config = dict(
    n_experts=128,
    seq_len=1024,
    train_tokens=638300000,
)
Below are experts of layer 8 (counted from 0) of a mixture-of-experts language model. Rows are named router (the router's row for the expert), gate (a neuron's input weights, with its number), up (a neuron's input weights, with its number) and show model dimensions 0-127. Each number is 128 + 32 x the weight over its row's rms, rounded and kept within 0 to 255. Numbers have three digits each.
After each expert's rows: a language model's description of what the expert responds to; "gets" lists some tokens that make up at least twice as much of what it gets as of all text. This comes from a sample of Wikipedia text that the model never trained on. Tokens count by the router's weight.

# expert 25
router:125151066114106136113176091149127074131119149121186138084095180161067131170174101121123114148126143172138114118108095139204116087145087111115062134141156072149127090127062151085111114103086168117165113095146135100173209153151113103160085138149182079176139075093085089124142137081153063105138133105150159124179163169142108097135098112127163150137140109139086162134109141118087129153068
gate1:163092126153161136116117066120103113150149144134088124126106160130055149148163147096069124078170134146143154123125149130100163150164099130124170101155157104147197086030132130105138122164129169134114103126080086116127086142150180190146133142077111076150130099066157117135136170093135147096113074149183119156156079127119137117197159153156152149186145157070058098092120129083108103139087
up1:137163136186103130150112134118129114126089108088142114141113154103101137114132127123138146097122121204127137148133120182145156103132092113021117170193175179158041065128067168102159078082113169134149166107101179135160147164140084175155132095171095133099157124160154136129113081095119144062141179090165127109135097160140119092095155156176103154101139118146154098082127129145125148155060
C-initial words, headings
gets: " c", " C", "==", "c", "C", "==="

# expert 31
router:158156120161167168094117082103157145113120124140099104143118112131119120057121065103117140094141136079143164106103107192173075142160127158121140148112098137159130090161181158151132172095171159092142120185130160116112098114153113152168135132095167129155093146069060080141071040117080122139129129168128153113108045055131173116118119156102141191171115164093132174131101137157121145179147
gate3:153179136128130164135183165162096068150174109150153134102090121149148142100135138182147155085093128144108149177150165092082120173132110166096098170115107143114168089128135121156131189131162150095119089190128091178085151135118135114123128144130163143102187122065187079149126072141148126099148163141155115123128063144129136117175164082203180190148141157089200168141164123141085141167124
up3:138126140180153151147136115156086144159134087118131161110132131089150102019131152136130140074135111171137163130097162120159129137157147161144191073108093144174155087163098167122078131169116141160172139149102180113108114093154116169069065123176131162159072062110193103103079091140128193052124137128168127104146125145107177105130147119116087183167114126125127130135100091118128127139065
Foreign name pieces
gets: "an", "ad", "h", "a", "i", "b"

# expert 19
router:153155137092117114182158142111177096136153145111093074080108181143135107089159107118113118130123222142144132167180111131143159124193104097059093119107121088068117134165136140132094112095124112146140146118149140103156140195126117163090140181099121140129179091149194090184125123112097124107131139080083180106128171112103075154131091079151058160147126103156107155042120150137159146170105
gate1:144094167071103146191113144170087172124134096085131037138133116117087094122193126187156102156101111144146107176136108132120119073191087096091107128065039109096121102148125126135192119097113113137143117152106188135114149110121074130187142182137143199141144161074118152161105113103094144128157125092140143073177138151138075103159146114120156124109140126137149113127113165127096177181126
up1:123158092137153124138114084140075153124112117113192151094097173155146165152046107060115153110195145080105152104109094188163106120101180127131138129095136114122098185172143081089160133134149188109082095177091152102142116134169137135108152118077152088109111180208141103137146142157153161110100100131133152146100125111128156181103168088112153106129048138076105124145156184142111147108182
Word-initial stems
gets: " E", " e", " c", "ol", " ar", " con"

# expert 21
router:075134082159115139190163116186148125076135110148117134140176151181164123177128118116123089099156138159137121131107142142079114147108149115058140131190211106141138121159170117117199152181113086116105108135043115121103089146111090138110122163147117152102176144157146146150080136076214147087122092121154095164113099160107079135123179144148095147103134154122139150139170201153125130084080
gate1:111149083170137136107095088122124124117096068122074111152110151172055092155165206131110118180151152154106137108131103177148111125094112069118079106173187081122144075162101114107152147130112139169070128110176129083119117134199088147158135128149017176123138109138134077120093097118152150145109127072116162109121148099122163104084143162092147118150152139093159146117146192134111119150180
up1:090100072100102106127138104128121089070154089080107128138068136103155176096139059109121146166070102173159077093142135105162165169178067133125125085188144120164134140183113101118108085152140151104093163115115067138092127139143169182155127048129149159141139084173120165172078150129106160111138111156085159158170107053120118129150111129140144157146093190166122133151099158111100106135111
Auxiliaries and taxobox dashes
gets: " is", " was", "-", " and", " be", " are"

# expert 38
router:167100149128128099137117154134152163121130177134164078089053121113103094119133152080167141149121122163136134079133125127118190159126157094174075160151096095179137096148165138110093072201101155107134158201129086096136134159126132085141079100117166098144119153150147122064088173101113116145151118064134193057176132061141122145114153122143143171137167129163141107097144115086174154060117
gate0:124085100170068117155125061101086094087178150145135098091154123117077128159084136131147120158151107091110105173128136107099188117138189133125189099128133135113126063092123079136083078140129133102104124169093157128175079111115079121185126118158159113129096083171140084089099122133159147090140071139063110085172153170131108179131151116152133130130099133120228125104151134063114102093104
up0:095178098100120151117140128166176194122116128117156077105134152088175138112179129091120112162131175142044141093167109199106137166084111136151109078089136123093166138131102124142168106141147082050087136110109096083101151120070150128127068187114144096119144138131127096139150082099108089156126092106170153097115168109140070096072089161090119129134092113102077118100146067122179130147176
R-clusters after consonants
gets: "r", " s", "m", " tr", " gr", "gr"

# expert 61
router:119173173148125117115122178047128084145089079155136107127090123103159145149125110131136115116141129098180153127113181103190130098105150085154093145132164118130113196112091134124160100164165142123095140125155116154186194117102109139162116128150087088154094154082089100107174149157154076210093105139152093136126110151131166079159170155150154051107149154097212090084109103083137161112104
gate0:140144159071063140154113144059092157131118140116150077081172115147187113113086130104161140151151123128092132112148147115176165194113166090138113071169135051054124140097173081070070142136122103147156095092094116159147136096115145169147098120138099124089133114147079107123089102104129079138164073128075148156090136130160130114104191133159121162118051133118168106125127155159078147165114
up0:146097101125146036122084102085107135093138132140151147134077122155144150113107133105104110178108078119156121101140170112078118158128077122162164153081137111142081090110134134167105115153089187134116116110084148069168114127136167191095141128079129114152061156146127177149069151147153156155094157106103089181064180119151132134137121109086161168113212152105140103127149125092168092170058
Table and catalog symbols
gets: "|", " |", "–", " M", " |\n", " ("

# expert 46
router:080130182110135111128160104136086168102117111057099216124120078069119131119138092077135108152108157102112093130144156077142164098113127099126139092121106118096123097061086100082155136108132135095118158153145097149190171104120110214114170185144128113199146113111070109120122150142148096089070121126122046141167109158168135098141184115123147196110130125104121167145133096080167136128126
gate1:195134118109102150098113139170055179110109150107097067099128108123126217120094048127112100106112129115138147121168151175111153154107161121098112114142131105168115106104176145119142128130132139184132175227140132142178110079166132102157121129133114156092171103182070116212164120058142179124146128149163102107142122093088146122120181105104103128128141157134060097141123140122132165103088
up1:128138103127105107111193163122131085156160085120120094145131133127155083149168158173120205116041118139135085102117090106085080104156097140112124096111144132102145153158137110116084135088114120072128131060092168087092103176182104149083181089130145123142104158107201105140113166118133112140102111087126180128119114113179126150209100138141092048152083122156202154158133159142105109112106
Acronym capital letters
gets: "A", "C", "S", "P", "I", "E"

# expert 45
router:145119152105145167142093117158143113156195122113098163163163091187093095106159141148081155174131147098117164128074114162158220105122119183134093165122146185163154115188139104133114099087140089069109121139110076161090148128144111177082100103075115089145174184130124138105123147062114108100154153130061119064143122113189087149122097092082130108128151119098125113163100092167150125097159
gate1:151116127148160155152100117152114152148145113122146110141181092134140103124108116141115171128157076156196150125096140148115190194084101105076132172116152073156154148145135140133188096138056112076117061136098177158089103124118119166151111213140084124125185085107193130123120171097121132094101078117093113117110124129170152160106121060116092147164158184197149095075112105091101133113109
up1:144170219123140091116131109187113068150141101150065160118102174141092170104143083167139101133126099099106135119163139176119134104134141120130139112128176191163098119117148109140208129200097160077080096074069109091138145137119108103110097133182144125160143134094131102059093130165129121120131108158148122121160105133176090111096095196079092130154144086132160176057127136164108151140106
Word-inner t syllables
gets: "it", "ut", "t", "et", "at", "rit"

# expert 37
router:104110109089154157188147138130139171135073118084125131081118151101189110074097107154122136159068123158158122078115162162116152130135134168159156140163074167096093102093125126147124138144114152088155099092106157087174108134159108146199080157166101189101152120179171136130111139167177116142132105133109089131141175160172052166159080146172103142161160121171135154154171177145103180071089
gate0:213131151105107110153114106104145155119138091070104127135107191140106100152158088133144107153129110120105103144121148105136180129144186189077060191147108127150086093104137119114110150131136122109083143152147111171139121167176127179147120137186155087099168081152083153168142164089110133062086094132078122166141148165163144086133182118142116157121141132108175061146133099092086038128090
up0:154103138138124155179084113120099143134117089111149092130127106180133086127104139189116161130077119136139094139168110107088123115192170170041179153120091141145064079144125156081159130156077096173173127160115172152132159136121086149171141072164110098101131146112149129163102157123162190104124151099150171127047124157166136132134108121133095147163125112134151037157179152150163158192107
Numbers and quantifiers
gets: " ", " two", " all", " three", " one", " four"

# expert 58
router:167122091176118130111132136130129112130170150139162122184071147145159118142117119114140152189117117055168137182132162155100080146120094086122075168136132094121172098088154153105108156115107170135128112141111192139088070112165214133200178152120109120165152100171124143098102166180144123116157173128076128117119167114109068108059124115189092126098080161163105107076143091084121115146143
gate1:132126026183129072157178074162115115146092122134123146141156154094154120135114129123122161125165099105083109152073138108106126150144121139145113119107084106142182096119090157172201093113130125101137100142112092166108149119112157078077107169156103108094154105097164093124145184100129126085146117059140092076102111131120102159075148138104122152152135233139147089216129143088093165130121
up1:119167172122129126132142076135118112107152158197134113102129072158210134114136131126187153132111181090161129137131172113122064116098149117156080159121102152156142160125152062146122133101083070139112100112111119109130166097127100159117107104110073138170212152161137178110148170133059150216164115085158110090076134087162106179155136115104123149135101115144153074163170099135064138140139
m-containing inner pieces
gets: " m", "m", "im", "em", "om", "erm"

# expert 12
router:094146078155123122121141106152157139135133107145138151126149127100191126166089133110097060213150166156136097135089067104083082182077074140160143082102159125073140125111155088187122123145140124074146092089119109147064107132022139108128123115112149179114144133116105125138114118146178149163128127136139138058155038125131111102092142158136090100137161187118140175120085106089155114126119
gate0:112129145132138110148126084123126168081172057165139181139106176104174132147090164094084131070157112124143165092132140164154142188129108119118150060149201136123125149114117114132125127135089131176138124188102098142139146046166182158145080065160072085082110112168121103138070106153112119156090158082141132052158100137122143073121117162101117116095059113097126161145129127113182150116130
up0:160125070136096129153168126095136140080115099094145151090152109116157069138119134124121068138057113196071182123129119133110116094129148152108154107130172066151062128142140148131115151117160199118161145115127160083179095122168124186160162145179134138123119166145152122137128203112108157128083109116127158145109154185142152145168174151174143046148097075143073141119129094149208114158114
Song and title pieces
gets: " the", "'s", " of", " The", " and", "y"

# expert 7
router:197102107113091119143122103138135171075153045071113103133090138151109103112106150116120131119106174162138115076118142156148113106177135166074133107102109143075107190124087111187127145127140135085084125147190142138117146170072129095105133100084120186144129055163106140120149079124118153076117155154119076082053155116148104084140114153138128135103078114157124178158064106135131186127068
gate0:130151098115116130136167105119145146056149088093097101123112165173146143075160146126168083133089146150171150118083216224148130128156114142133152179106132107109167120045098087139128109138127109155081134128130166124148117134144157127128131171104188167087095098100105115160150153125133187131107165094150125126101174102072127098132153173184082077144133126061170160128133138194109126129062
up0:157087155110122134158129098086160135118148119136127162088197132138191111095120114128103069168055179175176136164106117123135157172124132085104060119116106138187159132134120145122096153070142127157078166120133145166194112140105123115130085135152173152112124077118111142181181104125076169125136082152092079093067098113058122043136142144077147146141088126136123136121110101098172163160109
Adjective suffixes
gets: "al", "ial", "ical", "ic", "ian", "ual"

# expert 41
router:077160122154117119133069140097179100116173099183136177128084164109118125153149128172126157140094155102152101080081150120147138152134072161168147108109098117126177155119140178170169074109096133168084057081143171113112100082173162152184115119133134076108136107105134118054113169151098129157099070187188117066095172083132153141143115159128135150100184135119145130093155144125138160159167
gate0:122125149112084102156147175206140092125149094163118122149126146118114103160083123165107109123112148055112146177117151126128085213075115138154153141155088114156118118133134100074116150121113059107132083181159212049152085081117212177123153157135112140146096145144087152115127139128118192161140088087150108126136150128064147156112116164104129110115113104144067126157144142153187087145117
up0:114131064145126100110199136148125114101128112189080097123118145109121106148066083143114117098126162077098087078136181156103112145113064163107165081156104118070139110068147104134138122180097103116146182185114165108134140087100141137138100195134140127178070106165100104099152178114103176130086118071136087138178167126133148160114089169107144126131131090177084193142121124153062132140144
Spaces before table values
gets: " ", "–", " +", " $", "{", " January"

# expert 49
router:099119144104177154105079146115146140159207181135104075085073164117104100075100158129087148141081103158193099147126124130141115183087133167141171166125183166078113112145124074108123168076143131131145077212109140165090156130139101089171132086123158086108172077116143127154186128078093153109135145072133075091130126137130150145129147127124096144165141142124088092152113094182121171116156
gate0:146109103108136119108130147129089110156152098141143106108132153093157125077113152166117093159067148132149091193170163073118134175114165163113105078216149126077144122121162087146113135128122163172116139100107131171076158148111194160127102138107135159100162072181088099144126154120157080079090044111115137128162101109113102089122057200149107161111160139089082166111156114117125183170114
up0:161095139102126122139143105135088110117110143172070200104095173138108103114114127174177130155104124078161139134174101108146138072049126150117094160124109148151130172083083084059104079149099167165142126183111139071153123089105079088109079084161077121131180172133111162104109083109157167173157104112098068147100192158136121100146160123108176108126121099113118107069130121132137082090123
The -er piece
gets: "er", "ir", "ur", "ter", "per", "or"

# expert 10
router:173195131135102123135118122116076129106115145143120176138076084143153138095132068109132088103108128107067172058128083158176150184125135154141085182158119134098105122136099083196137084155156098078140061117105122130075113071161114096074153111140184084176150117158100085090127168147108125093146181171099168128151145156191125121102143190180099134136120087127104133110150167129142099127117
gate0:171087144127044120099118099150080168133149116135173127169121162078122182126100105128127156116183164154103156065140138099127152124129164151111142141122148089114164121121141135184129089158148173147155085131135105186145075133154072209139164094081091137146140126164117157123219166165133118137140090156172158110140147100085134139118209189111152097113136155123079159114172132118101193092111
up0:132156164166142114104207149131145122116135161110172110173161082117129091158101136112100187119124154163168075158095105200101141133183125144165162163126155165118145109113175124140179090114087119080099169143141121143165134146173120142146066155061140100107091154132136081106109163168175151169103107116136053144048106101197128045103128132129085121103112125138176150149129094145143156108105
Mid-word consonant clusters
gets: "qu", "ent", "ot", " cent", "ant", "ect"

# expert 14
router:114120130134159104105134147097128135148095088181179092179153187156201156179124129115149121127147132144138120158095170129129127069142133070103171128127086058174091091088171114120113102146136182140120124104140133132091083108104140121144052069170149081113084154062142085124094092132175168144115131137100146146113060151075155061152112146185182107110145107066160110102131129109139107128094
gate1:125128131128138135090112138096104098116101118133141192146124099128095136150147142131148151128154164151105145071112198127202122116215126138122150150135176104158153098135149155118072155150099184121101117148137168112115111092116145135139159139177094092097099069078157119123095120085126178103133164140114171112135042159140129117142130191143155140059169122114164136134074129085188096008148
up1:100138086128143093140094104128109067155125127141107122174163053167187107117124064062103186117147168111155151142173152124132141105125122218107145140087170102097116073082094124129116114187069136132124073149082124179057158115127131161128115115133108113068178124115170099086096119104143094131090098185129145102061086125168154125159090169140114119080162122128141128107118106083127152125110
Row-start pipes, prepositions
gets: "|", " |", "-", " at", ":", "="

# expert 56
router:071095133169102152106061063158129130113192170128124149146125134172148123150127124099142101134210111143117120110153102192151090142136104140141159118167149153114165167145147154129168072142084096118113139205097150148159104052185140089170161096141159095093101145138105115154115116155110089095190110181131138116140142120073156151059138170129160107096084133111127118057111107080135091177145
gate0:092117114143120138140116085153141120127147111143134081121127122171125140170099099127160126144131154140164152140125135162160150087111167220136122064196170099143117094154137180136159114196093134052115111077079191159092125128152070123204114164169099141135066127130121097115156111180147047148124071129085122125104107125096155152104158125192164128161130112124057109087117139111140116147079
up0:139080109118066138074090089086150149210150112163180109116132133098118110160147167163055111126136143124147093115110154177152177123121112111165144154092128112140127162143103142181139107125123105085144090139118084158141144142149180194128080126147127128131159147137114062120194165114169125186082120102152213152142101113063148159073112157098135151138135083143120120153186117090059140111083
K and G syllables in names
gets: "k", "ak", " K", "g", "d", "ad"

# expert 62
router:077081065136147124112143099165099131113114081132172080180160141137168093108134154167138122152146129169130119106118138108185093123096155126097082132133093135141192155133157096153143150121153134137058069130161098154166082132157104111119125100125154186112105064095180160086118106077156148218094095132067149103120090128158146117096084082121174109143154115102127109167180115101101072093067
gate1:126150135192166140119084182146106105105121153138159087136156146165154112107145111152142089163110161142140159154098020128166154138144157107145165103140136132111131158086146109152106139187040126238138147166116105128204093134161154101102140161102137101056120116147158156102108129123143123158132061072187106059077155089150117152121088136151155124127108125113097140125168142135176129133137
up1:148127082089099138074109154109118152151080129123169110095184103147066128131146141128082183098142136071119120109089210176076103130167149102108102179136115093154098101106123141094038156132189141059187078120074125125110127103131154132167156129113151131118117093089110170168179096131128136117100157159135140128154141133136156159148109126183127139120175123148112054150094203143087145171139
Verb endings in narrative
gets: "ed", "ing", " that", " of", "es", "s"

# expert 42
router:096179124156150133123081099121115058131185107170135079130121102161092111134200133088127128146140079118146145114184124196162082117156135189126047091145114090131138163104139149094169126108109161182145126170138131143102170172148147124090139132036216072122145165166139189140164144151119122099111124133094140096117150124180097131148086128098186123135110136138094143157136130103109176164096
gate1:101105099165170088168100145156111106144172134155154130117108186154117026094147141086108183093110128105162096140148212155127109117144106194106088150130128105111135061142138153128133107076125179148098127090173202164129154163074097151122158144120141127182131152146098165165155133113134114148132125078134089098106074135142137141116095159069144104174083100146138117121091092065107164153187
up1:142135118136154145073105127133127156125127133155143139100147121086151167105160162120224111127101107164153140119111162098080122151083126112109233189105153189196141148092157110052166121142114202100137188129098099094159189044132127122130115095183095147077165139120093126141085117145095175145118138138138139069107116114174165122110151115112136138132179137144097078145139109163151138141122
Mid-word c/g pieces
gets: "ac", "ic", "c", "u", "g", "ag"

# expert 53
router:123153124172169101112112120127161115130095070089150147137146153110078141131128122156174151083105128107167093064078101132153102091105092173175155119102118093111107165166138145142170095123075114178084100105182161104113102135149207187135128128158139126115120124146162141109092140099109124078073083169158135076060164074169122156116071148130115139068171120133095145077148184099074143087155
gate0:169076115137106062155178148147138133101089140097143090155129136138124125115090131157091161161172132128121161134128133147143116151090068130106127088156169064068126144186179112085117101117118113153160087084113129094119106189104146145129095085137165139143168130179112181154169131106140085163103153127059082160095084097130048113125096101070068124179110157068136105159091165129168093111151
up0:143109114140146153090146108067144128084154169085137067147161149114097145151091036097124160126118127159164144113075162155133187115142130097078128142180124169165154100092166122125149131106141092121119110143185124161147150127252103143078119102114115115140120076150122130131128134133110106138149094053152134183142122134114104157085131118141175123176139075103158169085078138114082168076071
Score and table separators
gets: " ", "–", ".", " +", " (", "00"

# expert 34
router:095144163078159146126108107154127147110091132101090113125132075117113096142109119109147144158182088156079123141146108159174110125115083164126139082134104119162160158149076121100160119183140159088060142217139093131132118125147110086087143132143158106100126128105158106170107137162081096156092117152065140084136087078132092171091150094092183179163124187101164136055099145181176114164194
gate3:081133154088062118129120079114114128099160118093122124129074151116128120176127198064123130107131029099122150102120157084073173142079134143068139126150162089118133135103130146128147148125180139113077056166123122116111144147162116153166098114120087188101117064110149113160162151139094136105147173174060097168079155139111097137129146084137123147131170131156157133099066203146116173123148
up3:085139137132170155086115101120172115071149061066129166131151128100104097190119131063113141133125093084151120132200184093128193138105132175122106068142133114156137101114148129141165150050213151113089073171175142085099136090199117145143119145113142099115070128111151146159139114141137111112139090135149179133126149100156141101085127060130152162175176120096146141149111096143110162103110
Asian name syllables
gets: "a", "i", "h", "an", "u", "ar"

# expert 2
router:127131145152176147113150124143161093164072067170119153148188173150141159124117141100094101164122081120130097152163096083085127106167187135091155118120119116118144068151142185187100075081073172080142054087149107086096128105107112143133082093181112128121112122082124085194100160123098130169083124083140106103078084116148164089133119140147148172157169102124108176119080150104123138117168
gate0:100150155113142103178169149130112112098113196134151113133137134084103082168074145111176093115114155082109152149177109086138129136138164131161067140100144133157136159156142100116069129126096135144194059147162152163136190120129116157124093139144161176135075089126141163082142094151154121107129137095119103088148174158108082125120011096103160072075140187114131132104127152173157084126179
up0:095126116110097125125068164176201139115101152114095141111135136121135126119156111133093162082142177131150121087111161124143145207097034117085131151132122107113119123143076146110178111145128164102125134167153171085169153113079106120097168145125105085147105197110098063106109109131145153093082073147117190155154105109182073149169146142144093123157177056132201178118085121136108140134117
Table cell separators
gets: " |", ";", "|", ":", " /", " –"

# expert 24
router:120135111186104102191098107136137134106149094145095103163107133162113110153131163144134085082132169119131124141126186052143080153083121123168141131107102153107159142112076143168110173163112094110070093091126182174085149148097079123125085096125130154192112166068071115099159123151085157170083124154165156116085067095189147135131138167111120185105123127048128168176130143102109148164109
gate0:073129121156099098161095069087161113116145144116098151106055079095115153125167121158152158130154139101162120095125075114167131132129159149079132076088127090097159105080080086131122186150116049124097041180153104116179150120128145113140113143115158148185097124120059091118146125099125152145116088134106199124109084106149077134142101144157150138142145189113131093110101085069157150172092
up0:176130111126146141108182172142132184131118062132133105114105110172112066088142152115071103119122070144137143129074128100110144164119097109147154080149168132102135065163111106117089086132135170116158186064090122116145128096127132127091099110145127111037163122157142121143160129078192082096128206146087115129067129098139169113081169120091095127158099110142059109157153132098061120109122
Table cell endings
gets: "0", "%", ")", "ia", " —", "land"

# expert 6
router:176132139158149146162116152099141103050205164121122110060104137109111130122198113137062131134140108099136112125085095116096134177121122146139112159159125108114114083132158157121150126056118152106132159099106116158222163098105070157154092125153095118134104087116170121148159103159096086137113157127166156167123128109181098115083094075119160082194092171152139068130110127138065108159183
gate1:137082123118114168103122116126126095132104106113097094053083147141127159139165196164097113174123082115181183069142140129163153113113112150125178131170192081174097138163107135138158105122106098122117102185182127133114120146051131113153106090201119080097125136092134064096114086086108172143174072121178119143150105142176151144095158116069125129151177125199132117114120116180132103129150
up1:069137078114108124114094143160100166116126163145108129118105077161086095167075155122141126086222089154131127099122122186137134134127136095118156117135115149125132142119110107169144139212139088137085104139181086147090139180158130116123164136164152067188102172117142044144073116205137118101163120169092128112175150127114122116067165120155119141134195104096171090137121170153182118115152
Ch/M/h word starts
gets: " M", " Ch", " m", " ch", "h", " h"

# expert 51
router:075107186177178169160078159159090197184091152103149142131102100131083118115111156146129109184135100107115148092191085098154119149145143196114167148140093120116122143159133156170129124143178144127175114185109113147100135147045120177156109122140121106128107166103158110105134070116099117093083151093132166140161055107119158133122144172099168194135176120115148138105078172141184113128086
gate3:095070128158128132126087120103117125148114135204103170132096159191147085133158120180154126135169133109177178094100133135115120167134109175112110110123033122148141102136184122123104075170135112112157128166190196154134127127047160111095114181114126088104105105141100153146146114156203127125166186150147153092118125111149135094091128182221136174146140122142125129142097090124089120093089
up3:189170179148139142097158147074145158107142128120133105145110093165098114149071122084105171093122089132066103117104153109171100123136123129165077138178171146110124170128084135090151116116154131144115169113079098146139163140176165112162158111098135168133116150087066103083143101101145175146160100110208178143123210073165103164150192152099141114137160198095116139168147161074120160144119
Surname endings
gets: "t", "i", "f", "en", "er", "y"

# expert 22
router:179132142147138126121152085117099084147097114123120177100171134106152129156205119110060103142137174115106132199078137145150128114168102101168077137116142123118142137136151156152124067180154155106145126154089105074104125104156166145159061159139115216105158069146160161153132056173149047153175089105159152159120140158124116118118095132108157105164113107155118115069156103148104082076153
gate1:167127151141154119169099101114179137143135061145106115131106175093135081156150126142065069145093131130169134165105104112169089121105128080153091090123071134121147101101126162102073136177130076118094069114136146078112071118190123153192085173156098147142125143154159100093133126117078151178087111106178086087134109128124178108139114112113219133139089131088154124189137189142103099119102
up1:163221152142159165180120092123179122141140102078174188146166162120129146111117148114072048176157143166118107156083114092177112124163182090170201125146083146107138162125122168170098120128144095128138128184141159095126183110129115131179078159180117123065151113122172107106142117121158111184111129111181127112066138141123132132096136133119161127146108137114122103151180140090116062164112
Word-initial consonant onsets
gets: " h", " l", " H", " sh", " sp", " c"

# expert 35
router:135138137150081147144140060091155122137168068068118174130081108145086143121152122192147156126088131157162143087108157107137142090131121075086168112174126145113095112097119079098107144178073162106149127117119151139199115073134109166075171132117120087114163112143053109154164178141174135169124066151151088190081112120130141156126167144110133143168166104158105149124206157116151156097171
gate1:114124117175100082175186113081088099122175092095084128106079168110108127115151149133130159131124090090116117107116170074050133152122083146100132148153145103113107155112138094095159101135106146112063076126112168181174123094162141066161162151143081115124200120143147116180156149031121188122132089075178130130156159100130124108129093098097119137148159115144146100064098113090176117163132
up1:161144185102120186131122106117112073114135124118127066177166104090084143156136145117154102177165164169185136074139082162189179140066145117124087143175149156105111091090074160059135093118105193145112131166131092137155102182143078094108062118110154108144122153151170124129086141153073065155110114129145126123149086154098141103117189131136103153138138171112132136178142177122107157167125
Coordinates and infobox codes
gets: "1", ".", "0", "2", "6", "7"

# expert 13
router:072175148176149125090086101179118179168123132122149176135136123090133116128119134153189104149177123152101147117146078084167138124098147169166150160113146127091068083140104149153204122129083115105135151217119135130124126087116109091168119095162114092136146164122112136162139170078138152121190104186104153108183140200139207106143124182106134105143116183082119152133127134103145054132119
gate0:088156122185095157092146119148115134136138101109166087087104181054108057109106091101086114135105141138156141133127105150152206115070130127127131099131186113087146089162171114088154118179098153113079123137107089148116154140198128163149119165163199107130118148133163119154123190119134120095129045114095130127135103139160147069159136095152133147113175140172082109128083124086159124203079
up0:140105145098089165122203154150167153154110124114096148151141158115160119179125072156106138142085124147132135099104185195147131133180145181195126158110142163098152091123144074135153230123188137107123112068157071113112158152117116084086085055084118136113132128140120143131165150132124092160109112085182106087091118111164091101072101126119130130164115118124154108066121192090092117121121
Surname middle pieces
gets: "e", "k", "s", "en", "et", "er"

# expert 0
router:151130140180097096175074118106168129125104111138130102191130180167164148181092134200115134150063066104106115131113091101151123163158124089108121076146079131160177109127166125127133091078183092093103082104109107115102085064118145139150134111143111068083122076114140080192144106130183130190108093113178054168088083126126133109114133129140171113114131121151100144147165149133146115096172
gate0:172143177131102099154134105139131104139181094151107084138144070170124066133118130141060105171111110107160075113157111116134089085189102081094119096093126082149190154144188128096134124162106126080056083106140093127118091114144135111211121131142101101159133077133106106089130063100171170115133093120145095134113116093186140137098109092098176094147095193106133073144100132090122155113158
up0:125128125166142138152088121102152128094195084119099160123113154161180103158125104202106136150141127084178075072143167087143118111091093094077117143101138125161106104191158069133095077154100165144127119100133133140154098165135164082212149140151117041096129092096117053092142104105176160094163150084077150156146152141088146144119089146117143143121103168127137146162130164162159125074103
Table and infobox delimiters
gets: ":", " |", ",", ".", "=", ";"